Below are experts of layer 5 (counted from 0) of a mixture-of-experts language model. Rows are named router (the router's row for the expert), down (a neuron's output weights, with its number) and show model dimensions 160-319. Each number is 128 + 32 x the weight over its row's rms, rounded and kept within 0 to 255. Numbers have three digits each.
After each expert's rows: "raises" lists some tokens whose logits its average output raises strongly, later layers aside. This comes from a sample of Wikipedia text that the model never trained on.

# expert 43
router:110138131137141130122149144122156116117118129139126127149118191127148146154113088146085069110092113101120100108165137125102125123102174133136143101126113122111105128111078051128176047102133084167165132094118138149064157139149085139164144154134153119091126169127089179138165126112152115074154147077104177107141159088148130078147131079141102119135125144115101102094179176175153081127142173029169121115107054147175161119093120050109158178088095097143117130149104118161176151117187099
down1:181151117132162166123140138129157180157100141107140118114143086119112136064095129147106172128063102114133150198161109113109188102084078153117183114100137171142167127083107197132178171162175103081123048141099128126116143141161093105139177144138136158091160116087095158100182122140182120143124115180112122146159175146089075177157139140081118086124168146079155127106147119173084107183055137106176166132138093080179127165121092138193136098102152208146122097164156110123069099115078157
down2:102091142156162108140078119059120094152147133195133127145096144112242156113121168107154122102140117163178131133152144073143076174131123211107071097134108160066081177105150138123170116142112169099141146165101092095142167119098174120120068121072153126133077168125085145156125139106143120141126119146183115145110106137118178140123092148145122167140159104082135142189139128168093173156138165090146169109124082083062155115119085165070161112089131135133132087161095153109081166125158122
down3:128112138163140086130144156176100135108140126127075097117156097157181104126128122154078065125142129133083100119139112124099141123121133125112063121116136121066132150171157084092105116187135147097149170173151178115088129198170038135133110193106099114173188118194167128151154147078070139141103146146105092099113110126105107109156145130119143116131147143175122179120131145175136126167108133131106098125092126096069157096136117124169101161144104135152160167190088085113127058175092122
down4:140113135112193069119111139123105078110129145136103134150163151154102132093104135147117091102125198131105138151123094147134099124161117106101123154081187182168119167151133153096164107155070090145101116143113103130163101143159151128138086084183156108077140163150115065127157172155134176126123095170131121163103142160156136141145125125137141104070146184110087132132103149123050134104124136079166141113119160142157128110153111155137156231108133127146121172102085108178125149178097110
down5:077076096161140122153132161129144109117152137101089079095085109102171137142111080109125058146138119125155125098123193137141063192127124114113127117175126132182187081100097104129097083187151126126125107140139112125103045173113101072134171077165146115108114141160156168122138160141111139147138163143165142134092116089185107125100126140072162143111108096144136142126114094092178128122149124099109125169166096065129101032167128072153150159138132108126151144069144087170147108118115139
down6:067075150136092111122196143102109130119187136125100135073082109069175132135140139180089100146087114158165114151128157074156095165132134109126131148072082118150160158135140126146149099124073165130065118155116107160174135117126079159154127124202067094123155117142114179107086075126126174133167176174104101060077139111134162143144173154109154203145093107179142085175123099119118113143078070077128135230136099094150185095116168109134097114119155145126182103163097149110162139129138108
raises: "-", " and", " (", ".", " ", " or"

# expert 28
router:146132136058099126146089155118076170127110095140115090069138137137096208109183167138033136074131126137097097127160118146082174127127117071154089148147113131142096131146112114140173115133074129134088125154146147118088121112158099209120124126098133109135069120156187139157199093176119174153202146054119097187128143138144123122145127106125107109162096089156110139206109102153176187108143116106142063145111116127101078184093148125132158176073099159139133136111082146159168154099127169
down0:096102177069125119106133176090061113118063177106123169133145059128134140167187162090163097121184158123167104159141138130079181142091083162109086136133133166098100140140128093152143122064158120158117128186103158146152151167144143141120183072135116090221097146151180121130103104167129083163158124110148150130140143109197137135140064116124113131151189171159154115150138097123109092150114136153090117158109141087077127138125121136196129125155125071115148130074172141141146120084142192
down1:138132138121157141124118194165095108138117118103088146072111142092124186123120132113168135162145174106098108134158134106138107074075085133120134148177137104143135095095147089156146151133179130087121163116099159115178113148110121153138103216121134190129132125186112066132106162096119067123101127083119092113117202101113115144084126171199136137094154151156134135141161122113069161133161096116082157128128156130125102144153137075072141136109064126109200153070123100107120113132079127
down2:148138147079137063140146138194163132059130095182123130176110151079114117121111153137143088088135168162086079138180079132106187118164076092150111126074130170120126130143126100116120114161123175143123152128156164068148123130105088131135177139156107123103107114129173140143147074147110077170115108138127079128149066179160123201068123115185154153179174122143095102093117147183132142104160124175140110125125118136168201087120080152145121139177137137144049040136174126101126130143098132
down3:101098114150166179155131147082148087038099132097137144100131124139145111133157096097157128176124184093174141155111133142167131099174097132134139077136159118117081189129123153146099106122144155166143159129098156171143081116107131118064105087179112118045177125056147151127122125127090132115171040062130214140164120144101110142119140117156140179179151121121101170147118146122131118086056107131121055151166074112060157147165113139097123057127097122105097086121169157108151162140124098
down4:118053160152116164131192153134161149132111139156132155137123120132145160110145156138138102086107128158084154140157163134132137091162164169060162162114120098072086139132145111159053141112150121137159128123169148130125101104164145110087130122116172105111167088137088132190131160097061167086151186132138146105135131063086156179116118109158070066071149119151100214153117152156111140164066138171123113115162176135071100084140111091166084126140163090108127175092128125080073110167141156
down5:092136106157167063121153124177123161177089165144151106162172091135113107140053095113143128139144114183129180096080147166101125136164102176099164089145116130112118114156106121141080078143124160084087141154139107192162185089127148158125193147132141102129069150142144107069074198150107115132118083095107136113065100141185173089109114133100151129076155147132141111136137101107070108095151156186157168104152127114133164115098068146117191076122160105095150152197119093183162087094094142
raises: ".", " ", "ze", "/", "ado", "'"

# expert 33
router:143144059115105164172100059070136099108051138180130103111119180092129157003120169130092105160135124111138093140102112146144091108163145125078134140133117140130131130104161129095141137127089105121062136103202151105187153138106155117112117132108061087087086128084177111123112082138142160102071105134114101070147158102059117134127100150127086195152132159117123129145170156144136110185118137071106161137123114067117113101110182126149166088138166118150129145183119069161134121120106160
down0:180140140143109110120132116198083123177135096097136129094144149165100160199154104111152165164128117188076123091119141122134145127142119129122174123175074183119113184170124169133142115151180075082131160166090204175155120119184115152139095176106105124157129108174073181089160147108095104148176136144101086126169153120135112140134105203185093153174127133090110127155122158156170141123126064148122142150196176095086098142171120129041118117088116062117150093097131080099099102051122162
down1:137105109100090112123184093118103104106084136156151151112133152138084136123155093158070142168131137110141093090122125164112107187132171060105109125145098177176179162144137143161161101132048106124106126152060128067126193159100108096121129148093192094137107120061105172089122118101077098144112187078146063190172130132165095165106078146148176142194118213122124103169129091154136130112134151167094120202127171134143111139176158146103153121118144114103125120137167062111112151115159144
down2:143146065166112099157117113124126093077200147096075074076117108168078189092098107119144180100130100144137144109054104145092124089129157121085167067114124157092105088100135124159118063081143120153197060139132083154141081154157106090193125178171173173111038142171115148141083170140101159129135098164161146116213104168166135164098114181119137124118124112116170148121122110163132150103129133174097188095078160132147109138160106183165108091093151040146072114149111195092124115102145096
down3:141106125157145090109157149136192164163129133107125112130090102083107149101141092110102102211090142071113137136150136082090104138150101194181074108120142134136165070133079108135125118129145128136171162140118132145134124055167123107107078088169099105129094130143137163119229108139134103114130109121159123125095111174156136112113116134098165121061138074161168119106072193096054121151165133097158181124163164106123102129200102142173105105099113147216169065166186142127105105136151118
down4:146130131155160146160128158160133116107177127090147121138143144121123144102208122165097190116098174153120072182160128162134121136172171169147068125089021129118121161106126135112093079114131149140113157094106140096158158150132155111110153101112065153102123118102160129076101158134132102155117123090124161077168141115171186152084117168113149138179123136072205175132067172175134117134104087136111180175160182185136110167185151112121132105080139112127093167161179167131119085146119124
down5:090107176104114118084171122108147202128119170129091127175160087135200169149160146074137145180140187148157151112077122178106129178069104109114134110126101048137137120125099149098153183153097165127113152132142131180109175122129143135106104156127125118114129130114146106090093107081117122144083103152049155131175122100151142152124174067145115164142152186108108117159139109124099143136069133172137122092063092121131131155162114137175087171139123169149073092124123166141113139116050158
raises: " and", ",", " in", ".", " at", "/"

# expert 4
router:117081144143132143160146132119088144124100128139157203107152100131164102099127198148094124163151100106115109150164122135108151169139169162102168118126115094153154136153175160158108130166042128165132161125181143106169111075171084115100138131100095108127127124118121190116146098131163131197185055161116119091112190161162078131084122122112083103154120163102086216147173102114192103161168105140082081091095072117111118114101132157172165116165130186176126119155196102077100149173138085
down3:169076136130134131198130121164140116157135129103088136102074125099103091117176156140159102102172033147081209159068143134139130184176099186096116122127126154160135154130141145152116186106050085080080152123136116122199065121075164087157162105134079144100094187062150116155135118180129139181121118075127135070161129113155118198067100139123171071111157173162138155106157156152171154110113113164148120105154137106162091133105087140125057110106127155095148141137133116163124156166119095
down4:066092183189148157121108120151139085141153111146135184135062146155082132166101140136092151112111179165139091104086128109103138158073126145095095134113082079059128139118106151123174128124069166101083077094118125113080130084170107124193076107117142113131160112128153094132149146167114040125187133160066146134173075121076090159172111179128138157134099116087169154122174076146152202119111144138137146123147121097089168126160118131109168105133100104150125110159114095055090124126117064
down5:103122134138097141177164108108088098111130119139158141181105133090153125112086121093112107191094087131095101160156083131120069125085069141142089153118102147128137114176153147147155119147067098110152103131123133083108133083148143082081105098106174095135139151145175089098142161083120149147108183145088075152156142146150087134105140153170147074174121168158098138099156123089120100137109131166113107150119111139140097065120125152130119094136127138094111095123131087138180093151124119
down6:159080125116157053132129112117145114035148118072099096122111074162185171118106109131111135153147179164111142153075169115095125098075135080074133086097048186124148159127159123131170107152116108141160133177165121128085100169192110132129151140129058124150108092103119122146142123168165106107150165164131092068146177091088046123153197120110102087184115121116147143114083092122132166204177136141154077135098171087116119119080129135134139119139157147135175090181054151120041155153118176
down7:149153173111084128167107095183150144075093062166056114151094144149111055057087119123143189105093115196128133192155117147155124115131088154115141094131148151106067159124148201126080133126137106074102115150101151117143110115134133126154191133101093153066160178141087150168125128177111120161120095116120138148165100099108136130169107196118119131081070073152094103123188108127136107110105142110086064148174106132053119139119168171179169082142101129109149143110158139132123091115068124
down8:162147120202118079085113174112101142145124114162183152139097119134111087123150180152125148120167144158112123169085165086132110155174174184113122144104103119082095199144083152180175106087081146126137082161173055092056105137127070138163117102161124134070155103155111132112119089115174150116091154166089085206112106110145139090146156170146135175140113100077200082168105193114061191143163136156186139114043194062165089091112142115162118119099073078091142083150088194188103104178138157
raises: ".", "-", " ", ",", "man", " and"

# expert 12
router:114158077119101155169123063086126098111063114186138111135123165117127128049123156103094120124132135104145119122100096182130106115138129151088145152141131154097120152136156153079144121133095114122050161094215162091206130138102133125109097124094091094091102117061179118082098070129142143107084099145106083052125148117068142134110117201151102189142139144145105165136166157156142110202145136076128153146123131096157097136119162133135194086135169109175122125155152100151112143111112139
down5:143081070132168119059202085147090107129145104150116119145120108109105127159127102154137172102153093178085147142124153150131143147124131181153103128125138139153169155086097102096134190103099160132119102079141101153097184199143121187139181078079181114093094186101092142104128139159130177150101129122128099153105168142107100088105119161095123157134165112079071128156121156080088125054097196167103118070144118110141120133098148079130086113125104128133130106132088119102161118076092145
down6:115106132122167075118073107098167081120085123103193090119089110111151143037126072143151155091139122104102114132115131127106070153144170171136159124155119149122152079108082107115147169104121055130126148155160121175158166173165082093151126142138140127163177114160118121123088165169158136205144152073112202131123163205126125134121137140096150160077150141098164128103186132149106095146115111088128138089165103138125108115135120131158124117137107100140117173163129124127133034077162108
down7:119160136131167148085105141072129153104116151089119096141123148163203162163131104153111122100123189137114158089163096146077146123112114123159100108094164147116137136160176101120131113117130168171172099105087122121114125114104160062099158141069172177140109074157134122152114146154152094142063172085139095164179117151125127080130156106185112155140095086118069126142102114137151103083116193135171090118137163189144107203144151096124111120086124105070114148121156186143121179124099063
down8:104214126122138151103110134137131110113129174212090083180168149107126143105172145074063122145109079121155108135154090215069187115130168192108148116142120166177153159131121138112132093077180150145038142146152167112108148164164117113073170121087157101134095178135125102113139086161110109123107126124076099115166065133132084116172136141102152088123148146165051128156099160125153099133175155140090133101138178091167087164146117128135134083138098095109146175108090086138096178151178109
down9:097117091119137117107135148120079171201154162185069083155151092124157150194133108110171063189120119125144149098085143132100117148125120143121099148198101089141130073148121046079136150161131096172150144092114145157127143111094117100099085094139111159137126125141116128158183143149120124114194134150151180129119142150084123140165128137092173137159118097145129153088216133195077120155075113109168156083128112070188103113153169076107122155110131101105133101117115112106148117085121103
down10:082190124099090093123166142138182169155120120090112097165101143138150111117152131172099143092112158069115078158083175123123144165116095134074151102120141124131187119163132074083133139125181072164122135115100167099134079148160115058088148151159094109182164074142117105147146108142161127114145117135082087061155135085093152132097104084094068129124132106180136173091149121153087111131145138146114126117194154072147151064123143162139126091075137168136135101086123144158169199115129206
raises: "\n", "-", "==", "===", " ", "===="

# expert 23
router:154130132114129111159150153145109059128129214036059132137095094155152121112143140174167103173134102084101157090119104164103152119121134150184113102096133066151104194152165103130069060092090112099171148112105100148117178084218104191123146123172105116135106131068103120153127118131111108204169121078164101136177144126105106152178091096175158112092102112153114068124053136089177117073106119153139078136049140148128161130159145130141136136143092176137085110128128159077130180111102145
down5:124113083121099133165081148204134149110114183190131176149114125138131105086190181065105190055109123038128158120076198174111125152112157121139124142175154183059136099134133108130126128159145156098137172154141137167115101155108102115107105134173153141165174093177133153154055088072158123145094086102088150160106115151089144140138072142115152143154148130100092106079132105104182122136123123147105095113132164092039150138119141146095134073169156140128109099153130108138168100088056083
down6:145117140127122097126106210138137085123097168153105051166156145106110112126166179080130166105170076096117157143107080139092169172134135073116142127180151151161189175161149147192093118181082100162150132156100130139170107111159092104107081127140169163082097146095149136121158105193116056106055058176103122127138094117093154082086108093124118165165148195158108128179077124099100139128115119132103110078149081163112178141171096122073172093143066148098132088176133109084157148103115141
down7:166121144077078070191103156097095127123157168105153169122170172113168182059136108116171092075161151125134180180061131106157108178119160132086129118124107125117177129133153142135122151135107172098109100093144096111111132085156123122072129117152169138158077153149093170158135135163136123112052121090093139127110139132132111195125097153125183172141121121147141148104155072113121120152173129186126132120142064146116101137113101059143101146103108113099045156179147154142134106142166099
down8:123130156130121186143203113071157126146168167190081123096081148200141130149205117163092115135153120095093131159104163092130144155137129146185163180167099102174084068091158148117116161086226104077103100137144147120076186084150084116143152113126103154146146129122111192133117169121142141134166122101076093108165147121171122121120142118151062144134090126086170155100096130152085116107142082109167124120081117116123149106070114116111159152117128170086127138142099103113134143167152163
down9:085096090180137165138195080066146089150187154103155136138117084085127113108170143131116118154182192108130122081039137104105114155087092178182128078154112132167121111130175120151097073137128119118119111085181199114129146157085134110138187107125084098095082079094129112143128132112060105153124138121152140126154143090095100167095149069149189148119061071118194141164137210067138166071158132137128164123093117159124137129140173089105122166124129103133107158136065133130133194184135139
down10:080035196093142106121169103117183098105181134124177150149161182170122098138081124139170121132136108161125194134164137097099111102062129102188116148130133190147116124090163087120056080092112107121165150154140149158122063109071140134094168159086157104131129151063147137146170119123086107073113173152128112184160108128120131105139143125141142107113113131132109177087127122123100064147156110132113120119153094156083164101120126110109129166058167127150113146056129137183179077107139147
raises: "\n", " In", " The", " By", " During", " On"

# expert 29
router:145101123068134108091131187135122116101246136103100160163125124123091138120130112156117095088125121119145172121149146114099175132157111138146098138126131119086072099176099121140148149192217132203112080053139068180119104132127054163142171130162107093123146138159111110119182205079151137073092203107176202083147151090067146089126101055121125154146095107155094043117127123152114114108140139119164152178116124107132108126097130062127156109132046179131159105135149113108176115119118141
down9:112164142101111123116086104073137197156128129125075178136137094146146183171122107126067113068096168105144150112083146101123195144110102123096094110115109165184136139099200098132096190117120171117149142129091142139123188109123145156156075111168150138118133164166136157187130106045113103087081090140154077127117126154237117179122154106144171077070151128174149130144146105070159114098139109122124175168114127106147120108127142191137135172129097119128096129139150132105157125097078139
down10:143144121146163133176121173140106237088127085171151077096101089090089099078126112148196114119124165051098130139136156136134144131158128185123180131085152116130122155098096127087118184097108122122167134068050146172114084169172118195152144117144146185128064094120169135109134084117160138137133121125142129144129140131122106097150109173128144179130138104112158118144145181125089095169123146155115111137119166085102080133100144118082139159079170094176108162135147096096113160119140180
down11:110108124152173152091134156139078102103131155091108161177129097153184061099104128198124160141141087110151099110149103177172133170132114116136123111100091060136198113122120125122124106100119190147141127093082165092056155179155137102102157109075174128098160155131146137107170173106100132138104070099147123178127192131076118155121116076171124143135092145129099188151095128131149110173125144125120079180125128138125185099151121117109151126176124160171120022160112160089138178120106172
down12:192061114113161077126134079145040114157123141137077143052156108153132161105119119105127129126125178121106104154180093111088114126184089141119071084103157118103112180094119119137154133085172170130128149144060117161079154114099172131140142143173123155148110096154141135124123182107125101082127151116200134106113093104122102106125083087147159131165188141153139137141149202040113204148095130095149147110119054150112167093086120179104192108105130098111112103126146113167135154094115122
down13:148116153057126152091161118101072150153113122113121132153170155111184097090103125158125103139108137122141126173155064070132138119103129148068137108152129103169115135141161111162147149179114145191106149176159142106087181144064166101090115172157143086151128142164153162074081058188058144154154141127099058141118172077157123089180076119099090104075163161177148166137143114109174172163117140081095138124142168138094047130140181104171087097109149189160112108117137103140151135112120143
down14:174134160158116165130166146094022144171115097151120106123034129150150161017142123166113120127168115131130108153134186199105133085176127157164115114118106138120132090189113130096153104088146100074125063124101107121156089115122163149129111111061053091169106145100122137101176184120082090144162193174171182150136138100107146116141094097133103118167113136119122137116085179143111107159172066125131104204108155150086126155211123103076121156153151126100150134148122113113115179126131128
raises: "s", " ", " 3", "he", "a", " T"

# expert 5
router:118197118109107141108161149142109088110134115149136147169138147126108167044154153126098124143139167110123124060143077133129081149130099087119084128157117144093147108179157171167125093042090171136064182156128111132190103143149180129137120156101119114157067107072137146134140117136169128062060107143088096118112132166105125149167133076131100124116114116118113142091164168150120117075130136090056092149157128114165131103096152118131144062136227141184143164197105072160169172097072089
down5:118166144127076127125055106116097060067135157139142126057100180107142163119210095093140200150170112104170140171147117152100139140148127119113157155154129153140139107128132152083124167143099107175159134089113153123084195162151154125189091134104140125081150163129157117162120144146112158125134152119088132164171145109161101072153138111166129068108101084092112133109118094128135158107123114145174093117196133141151147163144181163098111155126190095117160064103087084144163078165139122
down6:152144115128113125135117088084172149109166087075145107098182115123189101097166136141143146115144117171109144088105152167172107107143107062048139136156168110164122158167146159172160136111105088119141136117113138148149150109102088106134139135117120146120117187131130151145117112134058128136146134106144151144174148119119149103108160170230096137174071140150151086140103078131166146073066132153123112154097104216150087065132112180129117166111108093084114152124149124109132099120125128
down7:123134130158157078145090121125202197128127075166111131129105098155164124112180153166066128144147113143123177111115164122112185132116146170150070084111108125179113130071179127120105105112078102163133192060134104088178173132149102100127169107097102200145166134084108113122139136180142143095148135118094148138096197165164142154085162121130089136147121149087133132097144133135119134121103166140106090116121120179176138152109150101190114151102112105146123133125063123126071148100159122
down8:106134091107110117110114139194142129068191161134124145084093076140102113121122135098108157175166126143131142103123183123147163135160101112094096173136141112108171136122095128127090082121154125095158111155144101163146144158116197066082137166160126124099093127195169114158119156127178139170102091120110132186123111110125092149140073151126141196079091130143129226101141102154086143140161068162122119157131200136119105107177091103121158111142128105089206140089148138124115087183091118
down9:114124155065071176072157157107124194123153159085105080127106124049141144079146106069091136110140161153175145067189090145110174125105042115134145112142103094128090103079188160129112128125161135142160165084114091144137158161133183158172150131110144153102094100142151129140163154133194141101136127100099129158155123104114157152123119088141142144132143088117142144118150139133135129106146141162174160107183100151070125141126172125173090062110134141144106164099167112156179114128173146
down10:165123072118125095124168139124082134159135195128131135158186178163143169111173110095081214124131155165136142100163163141159114145111174157119137186137123151100112101168140132167119129113135159151125180160163094072149111091138128118177103067179100151134183117077173155175164080149084124077112184073109149124154139129091117130174057118108105116094164171135185138166159204101112097084189164100066105145158055083113111092066154123140155124125123124179070147117166163049087160099130175
raises: "==", "In", "The", "===", "A", "F"

# expert 30
router:142098167119081167105155121126084089156096132108095086112112154111143121127160097164081132122140149112121155110074148133143103127077084136137115121136138156132105145146161142129165111083132106170077116122139117099145158141081124143162111136145122113119104097152118144083145128117059156112183174138103201093121077191108158155166104145115165160118149163126130127124124139115113126105116137198153127140134137103142113119100041128078059074105167105192150115117142207067175067158091076
down1:084149143118120187060168074139107088168150117127170100133096133070125127073113106109148084105150125087184140138155243150117197096151114124142143161120108118134067033116079129182134131128162154099145133096137160113155099164120145121134144098120164078052114103158110157130101143184130117188126142099095140138137105156137100169148096155167098131165102102140151085122151107063159193105133112156110083124137136136149134101118136122159167134159138111131114060154226162108104124081142129
down2:128119158123154123148118147114181170149204117105067150126131155103151166135126133100118092157128122103085163152116143058132195137185084122135124136181112111132123165138169127088133113112134115160212056046079114136104131106154186096124118137100194097151069117111102125097132179096079105129136129092108139076119182118139118120173085143102134092134152170137140134085115150124144185111118152147091110109167101185083138140115119137102094145117150133151125170103161129185121146130116167
down3:145129109146078172142092126145126120117121123137184126106127126159126151124090128163136150070183143127132136179171148151136129115078089151115153133143132097169147143115139162177156116154097116139152162072100151130118087143091148175138112220112141090110140133158049111125113132072162078159105128054064148086127085073152132181108127182146138137130118103087080091130129170165132098121103171112172102120112120140166110137164154144090164231143094121140145083087142145122122115125153138
down4:108118135068154134145162123129092152105120158076114115166148089125200114134090130158129109103106195107142148123151113170105109115176123082119177144070198117172101130147056099144124142126113079100060118122138105114144105161132194137144106151138064071162112090085103120120076212145104184140146132129144137097136105184150181142114146134118150094080157142142134145139072052115135126152158130143146067111199165151150084122075158192149210086104095121096115106128156143104155146074115087
down5:111078115135134112091094122136177112103104138180179100091111164126126175089142158159106106109138167120105076109159078168135079161157208188117154145107133156131173124105130144087139112091124091106094160120138121126092142149074140112128162092091159063134133167129156160149074111165087129145174118169128091097084226123115090148134140134085081091112122155072148125162130146138166142113172139127197088126147167156146152103174162137164107123071063101134089112146140079177077112094128134
down6:103110201124109141124091128118122164089089132103148170135162135067102193117143142140135202180079112098146193131098180143119046059116129133151162128113130130172123086137243203082088143154077083107100133121123131152167177097101074153090140159133121150124119088145133161145094106168113139120113142139116169134081149164102140086175154141106182141152156108132163149100068098121160161121121131071136081183065116089135128076143135125134109120163156111162134071161157149176162161135134045
raises: " ", "-", " (", ",", ".", "t"

# expert 16
router:169165125130156097051094196121114162157136156118124087048086075154123108180093150165108123129111140111174139111079106129140090132146095179089103122066123179134075116130156032208034143128158192170159137180112129119123137109116172110163169097107101141132141144129097116119090184091117143097127154128098122230156123085117144159165154145100146120132136147223155115125117119138094143083142092151139161156177136126110130152136111103084098147156074095109169133129075147152125118130174130
down1:058165128078167109203100154119142146144094157170183163133135125184096117133125134148144153104146173130157110180163133097137136089134139091090133136204173081153130144165117155137154128066130152139060089198087163113172120160133116169055115174128100102132124170076117160116082175215106109118093105134115154115142180089215166114144131127179119141091151184158127130127115157187140178132075099095172127141123179096119142139111188139169167123108103098120101171167144107111102134136127127
down2:101108148178117112154144193149201125146131164149166151192073124106100103138138131176145140085130105092152107096062157144122124148151187125095166149141186169147144122171065118126112091117086164165160101127126116144058106157106082116070169202132104160134108133169111163210097127092149097071075166089071187115153138124136106067116104133187098103064112135128121141126144152134144179128152097146139128122108122178089106109136099142118146085133103161104170077134114191158067102116140151
down3:113129174119155171144221104111124087137102094146154080062092190104149114131149144104170149107098128127140111112133121125125082117111137160158167084120060142179100144106128087120128186138112150098137118112108141114107076127109148148149210163135092135147187142058118084208154144142128127143122139134144100109081113113100155109171133147169104083106024142112079150139119170143111102102073131125095134125131168140111146170131158160074116185104108110117079109127137146157138155150112108
down4:138126104111148107129137077074069127125128187145096107196147085073166199155111124154146150147157127075103162103110112116122137094103135130116138114075189159127145123154089133132120136128105110215121082088140122138130137169164102141107061135125123127112143097169171177101110116138128170099165129155053170154175072155132099161115202123162158165143117121133098097144077080118117157106193147192082114143077104115093133167166117105135130092087156079157159082143184180125133072186077136
down5:087141138111123134108131087118191128099172082123106096152082132078078123075142202075094119120117152148105107127136107113123121153119110181089136104126107116222128119134136199121116121121067112103108093119145126122171106086096123148121172124158093134146156153103085067150154125129145177133097134135103124224123159128126060152155127101142149157121092167133099199142134117178132120120174167154121137057136073131133144107172132179218061076197123146056139164169152138140116128120147112
down6:130070180134145182127126122137131095045143106172114145138169127185188130087112118166142110107076118121165092136194170158136135075097139120191125200159090168114137120170145136085166127165069168202148131090121105081182131156107149171118123127124135078149130079166134175116143128119124156117117125115121161056100101199128153142097104147104141131043110146104111150103130152129033141159110116143097112118159139072159179106178218105080143093083128131100113201173099092134119110142115070
raises: " ", "-", " family", " it", " (", " that"

# expert 24
router:160107137107127194123172131165147162173171109166137144206156058137161120163097155133107134156153131167146067122162113174118141112125103138130112158161144128140153171138135094120139134121095100083160086085137092137102159124142123130134117110151103149175144152102077153101082151105199111124153073138147186121144088162199126094141110143194101085097130136139089122092064127120110198087100149118103070126129148149096119130138130121137081052128180087125136149069146148076175122144097113
down1:190121121103122107186177158139182083116147160062096082119129106163073131127083087171125149096083173167107147111111106115105140154150141131132130130130120104167166195163223091117077131117122164126123127155123128137104048106095131169048183107213125133132119124138175144152124093186123166114130081113097167102145106122120133136125116149149131096156168154126181131111118158132077099104139126062145162103190134192125151152111143129148125135150168175107127097094177174115071138136143159
down2:120130116095142141112155136122092113126145149114147088133137143166097091113155110137112197110123198122096112153081113119191163101099174138115108126070147108147131100127118132154128106127094131103162226063178101149119097087152148082116081096170156055097080095172115172160134092155104158108068147164145194112106149146108147130128138146129108184135153123119118171131136165109137119139114078155123163071077120130126134171102104132123178193129174170172107139137119126150177135123106151
down3:159114166164119162065087142079124081144137103095114157113129165193111146158121157136167123158149118137149078088150159165163083127194100070158129109123109122150115083084082093098120136145140189109167120117170099172107139102174149132171144109134130159172126162123177143198151111140113151138126154127118073099071111109155137136173162048132104183128137144103129084146146119156160111160133122070106162125139128228144158110073128107104140157025184175179107105153089137109137200096126067
down4:159100072083108096162069136107102150167117112061112108064074196140147133095085136109121198145116140119171118146163080168154180177138169156158086125042141139090135148133146089182151168115194112120069149098080166048161121118149120123140118103182167142134116134163124141136089119130102172143136159137157151208147116138157104185121153123156129154181125137134126137152167132138109074140143159175147177107148160093142106167140138109109061081136176126096129162115078159143086122171137156
down5:144156097135159112140123136104118134105092130148139092155103171156132160138113086187174078126171157083137086172113088086166135120118130138139156159095097099151126150033137115121149107154129103170130141115108132130140072116081112130125130110079081150089181121063114145144171110116144145182200056123134119192152121125108079128175209130164104116069115097098134127119138156068126138131161139157116081129134116068144159158122084112200126135125114140150113180151088144153133094108068127
down6:104122125140128117127180127118100127154150124130113038141075142160122181127136156107106148114192131116147117114158147146130144122122088104212057075151161101153104148168142066092113116107097107144083088041143152086135121159131143116085145103146103189123107167165138119138099165137111169149079163138132119156139133166133104116182090153146146104146078135104114112148109091131160038114095154108143167124169080070154115091091168092124161121125152149116168149119129167125116182207148141
raises: "ender", "ic", "in", "tic", "t", " Branch"

# expert 19
router:165141114156133147116101123071116088128152147081146137142145134091067191036118188116133168125119148116105129127122069065150132110077129087099105146152202126145177032170156193106161167087121174102069155063110128139162139125117144123121157106111085126120093077055194156099125167129142159197136106097142131101142130162089147198173128078149052081152181160147170094115104152074125188148105120116101144122171138102106190095114138112163174105145142160130105081168092079163171080139118121
down3:123138114103113114077137123135098200074115127057097111140175142118161175117085143111110155129074112164117132132207176134130202147135142085101155115131194091131209102093123103100177107105139106050176119161106134138094127116122177116131117119152110183142169055105145117129145121128123136075152129125145087107127133111125088095129118188087132095129124168097124127161112156146163099069128138178139143173121110119063075145152122125161149123143081113157111116108126163077175137150112123
down4:130072176096139122153096082094089163156090131157120075166183106159071154148191182137136116168150153196105160112119134159165125142116101129110143104135100142114117139072143078178160105174099095156064099057117181122148150132170146113140129147231113130110119096096101096093107127184125101128141139124145100137157097082075144224108245119162103145140144083170124126093100150135129121058126111122062131160166123145087089107158088111088133179084165141151128166138127120128090177050123137
down5:104151179126137114137096099168153161128086149116139070170147128155097115162132108121154218127151077152089115130141148120111164109116095118195098146113136050050118160049108143135092120131191160109130142128153129089176101077146146103120095150135160148137109125151124125101116152105135169072048200147092103134114098168143148110145139112121174142135170127128131099110076161157109068139073087116206078156168168124129144122138123146093121151128111187046079103110071130150086105160129171
down6:127075140119093163118128143126137133135134137126192123168126105126139139122137125125165087138169107132152151152138073121053138068126194142123131159132137125181084113076169128103136168154092151124132150132167095148137068117188147112150162144142133071156131117113132168110121090128179111157140141115142100123116117130059109090117161137118149138095164138101156116083132161086045086115094139085072169104176151182125090059157111137114165121093099151172161146114101163163159134094197140
down7:163120099129151105158150105132150080102129117182072150193059148125102112127112075087092140177185130130221108151068115163138127158147039102157137133170109160129087109109110123078055121129107053129134167147163153167077155163174091161111133080161115113112039152147127132081107050099171148143110130127208094170166170143182114137156129118100114089139155172120081153179115125109152130101122118134118114133191168133089136112114133141137124151127161126155147120105111111113095101152086118
down8:136128150135117161142101154140067118159161113122171134093106132161103143113127119177102145124097086118145147169199119180115126075047151112154044113135133150196113131149071100165087194119131152083117143091173101090138087083106065151129118125100122150094143149142150146123129069164153147072172140071100137149059113107172093086096202082097126152145166149195110103131157112126137097112099101163116121143091161120120150099104118097104147114190094108103090129147134077105149146132121127
raises: " ", "\n", " in"